Experts of a small language model.
Size: 8 layers, width 128, vocabulary 8192.
Experts: 128 experts in each of 8 layers, a softmax router.
Training: a variant of Adam for the experts, 506M tokens, 5544 steps.
Below are experts of layer 2 (counted from 0) of a mixture-of-experts language model. Rows are named router (the router's row for the expert), gate (a neuron's input weights, with its number), up (a neuron's input weights, with its number) and show model dimensions 0-127. Each number is 50 + 15 x the weight over its row's rms, rounded and kept within 0 to 99.
Before each expert's rows: a language model's description of what the expert responds to; "mostly gets" lists some tokens that are sent to it at least half of the time. This comes from a sample of Wikipedia text that the model never trained on.

# expert 61
What it handles: Name-ending syllables
mostly gets: "on", "f", "son", "et", "ov", "ik"
router:69 66 77 35 33 36 32 35 34 61 47 40 28 73 73 70 61 31 33 40 64 44 60 47 42 43 44 48 75 62 42 44 64 70 28 59 28 49 43 73 46 30 63 56 43 55 37 49 54 29 51 54 53 58 46 33 44 53 48 72 53 28 19 41 61 28 48 53 86 31 71 76 72 47 76 25 44 45 80 47 51 34 30 44 36 46 61 46 64 59 58 68 54 63 48 43 51 40 39 35 44 48 50 58 73 64 49 43 67 22 60 78 25 58 14 32 53 40 60 73 55 55 27 60 63 34 51 42
gate1:30 57 43 41 56 72 94 68 60 44 63 44 58 45 49 46 61 61 32 36 55 28 62 59 49 62 29 50 41 66 34 33 50 83 46 68 18 67 29 72 71 61 37 41 46 62 44 30 47 29 48 45 55 57 40 31 32 47 57 59 45 78 35 71 32 54 52 59 37 69 66 48 21 35 77 68 48 54 47 61 38 20 52 47 43 39 81 54 49 54 46 69 47 23 38 49 42 84 42 42 46 54 54 68 57 69 53 60 74 32 39 53 64 50 49 73 63 64 49 65 57 64 71 28 59 55 31 76
up1:77 54 46 35 78 51 49 44 25 40 54 61 58 38 51 48 42 46 40 26 34 55 27 62 44 66 32 45 65 32 58 40 56 28 61 32 61 53 54 46 29 40 66 40 54 61 54 63 34 54 59 46 47 46 80 37 48 61 31 29 42 43 42 35 74 49 84 37 19 65 24 58 70 46 56 32 37 63 53 26 48 49 42 51 55 56 36 51 64 85 73 64 46 83 43 35 31 63 45 59 76 22 31 21 44 44 58 54 51 70 53 53 35 30 46 45 76 41 75 17 49 55 33 80 51 46 54 42

# expert 10
What it handles: Word-initial capital fragments
mostly gets: "D", "T", "M", "F", "C", "L"
router:62 77 64 45 36 41 54 73 34 46 36 67 56 60 75 28 83 42 26 50 61 40 67 42 63 63 62 36 78 45 41 44 58 42 63 30 34 27 17 51 34 51 61 57 53 39 61 59 16 51 51 62 69 30 35 46 59 84 58 50 70 25 41 50 57 49 39 46 37 24 72 56 67 72 73 79 48 54 65 28 48 40 76 64 23 35 29 68 22 29 47 53 46 59 40 70 35 44 50 40 41 43 68 57 40 25 56 62 42 58 48 38 75 49 66 48 44 48 49 63 38 49 52 51 61 41 50 71
gate6:58 64 30 34 48 52 50 56 39 26 57 50 73 45 65 46 59 79 39 63 29 45 40 51 69 58 49 69 67 53 42 49 53 54 51 49 58 63 56 44 72 20 33 43 46 34 42 71 62 40 60 34 72 54 56 53 89 57 76 62 64 59 53 74 46 50 57 46 62 33 37 41 20 46 42 67 38 27 49 37 69 72 46 33 45 22 32 45 86 57 48 37 57 59 52 42 42 48 56 88 56 49 62 35 61 39 66 59 08 81 26 60 53 49 43 64 21 30 47 59 57 56 68 78 33 59 53 53
up6:51 68 31 35 49 67 50 57 47 31 74 57 58 42 58 49 63 73 44 60 42 44 50 50 68 78 58 66 63 62 38 44 57 56 63 49 55 62 59 52 50 27 30 54 49 40 42 67 60 49 68 39 74 66 59 62 87 64 82 61 61 52 53 81 77 50 56 35 62 38 56 42 18 47 41 70 51 25 27 47 73 73 41 32 50 36 37 42 95 66 55 29 57 50 51 49 41 50 50 82 57 59 67 23 59 62 61 58 24 82 24 54 38 59 32 71 40 34 57 51 62 62 71 63 42 47 44 54

# expert 32
What it handles: Single letters and fragments
mostly gets: " T", "T", "t", "M", "D", "b"
router:62 49 52 46 30 74 47 73 79 60 31 55 50 51 69 53 76 43 55 78 43 56 59 75 53 40 80 36 61 47 76 77 57 25 82 41 69 35 27 61 22 58 62 43 54 49 71 49 48 38 63 67 40 42 22 23 31 61 70 61 39 51 41 54 39 55 44 43 40 36 38 36 63 21 79 47 60 35 40 68 47 76 40 27 51 46 41 62 81 58 58 51 40 83 56 58 53 37 38 60 56 49 58 73 68 63 41 59 57 43 37 36 71 40 65 43 58 24 44 54 46 54 59 75 40 42 68 49
gate1:47 59 52 36 46 64 42 38 50 27 55 57 70 37 70 45 43 53 56 64 27 73 49 71 48 64 46 90 52 49 37 40 54 29 76 39 43 53 59 41 52 52 23 44 60 48 63 63 25 20 57 36 43 22 10 39 66 74 66 39 50 40 42 75 31 53 55 56 46 62 62 49 35 50 58 61 68 66 60 57 55 59 53 38 57 41 59 82 71 63 56 16 38 31 56 55 30 70 35 70 62 44 29 85 34 28 38 50 62 51 57 47 75 41 69 59 61 31 70 30 60 54 47 57 62 62 40 27
up1:58 44 25 56 67 70 69 71 32 63 47 46 44 35 34 80 56 34 61 53 58 64 42 45 37 32 46 39 56 47 53 82 58 47 55 36 27 54 28 30 60 35 35 46 64 28 54 52 45 69 64 70 29 40 47 54 53 68 55 24 44 62 69 35 58 48 80 26 36 35 36 58 47 46 46 46 44 73 57 44 30 17 66 49 67 82 48 67 51 78 56 27 50 35 47 65 54 53 36 80 69 58 68 29 65 44 46 56 35 64 43 39 35 28 39 47 59 40 52 18 51 67 34 57 57 80 73 27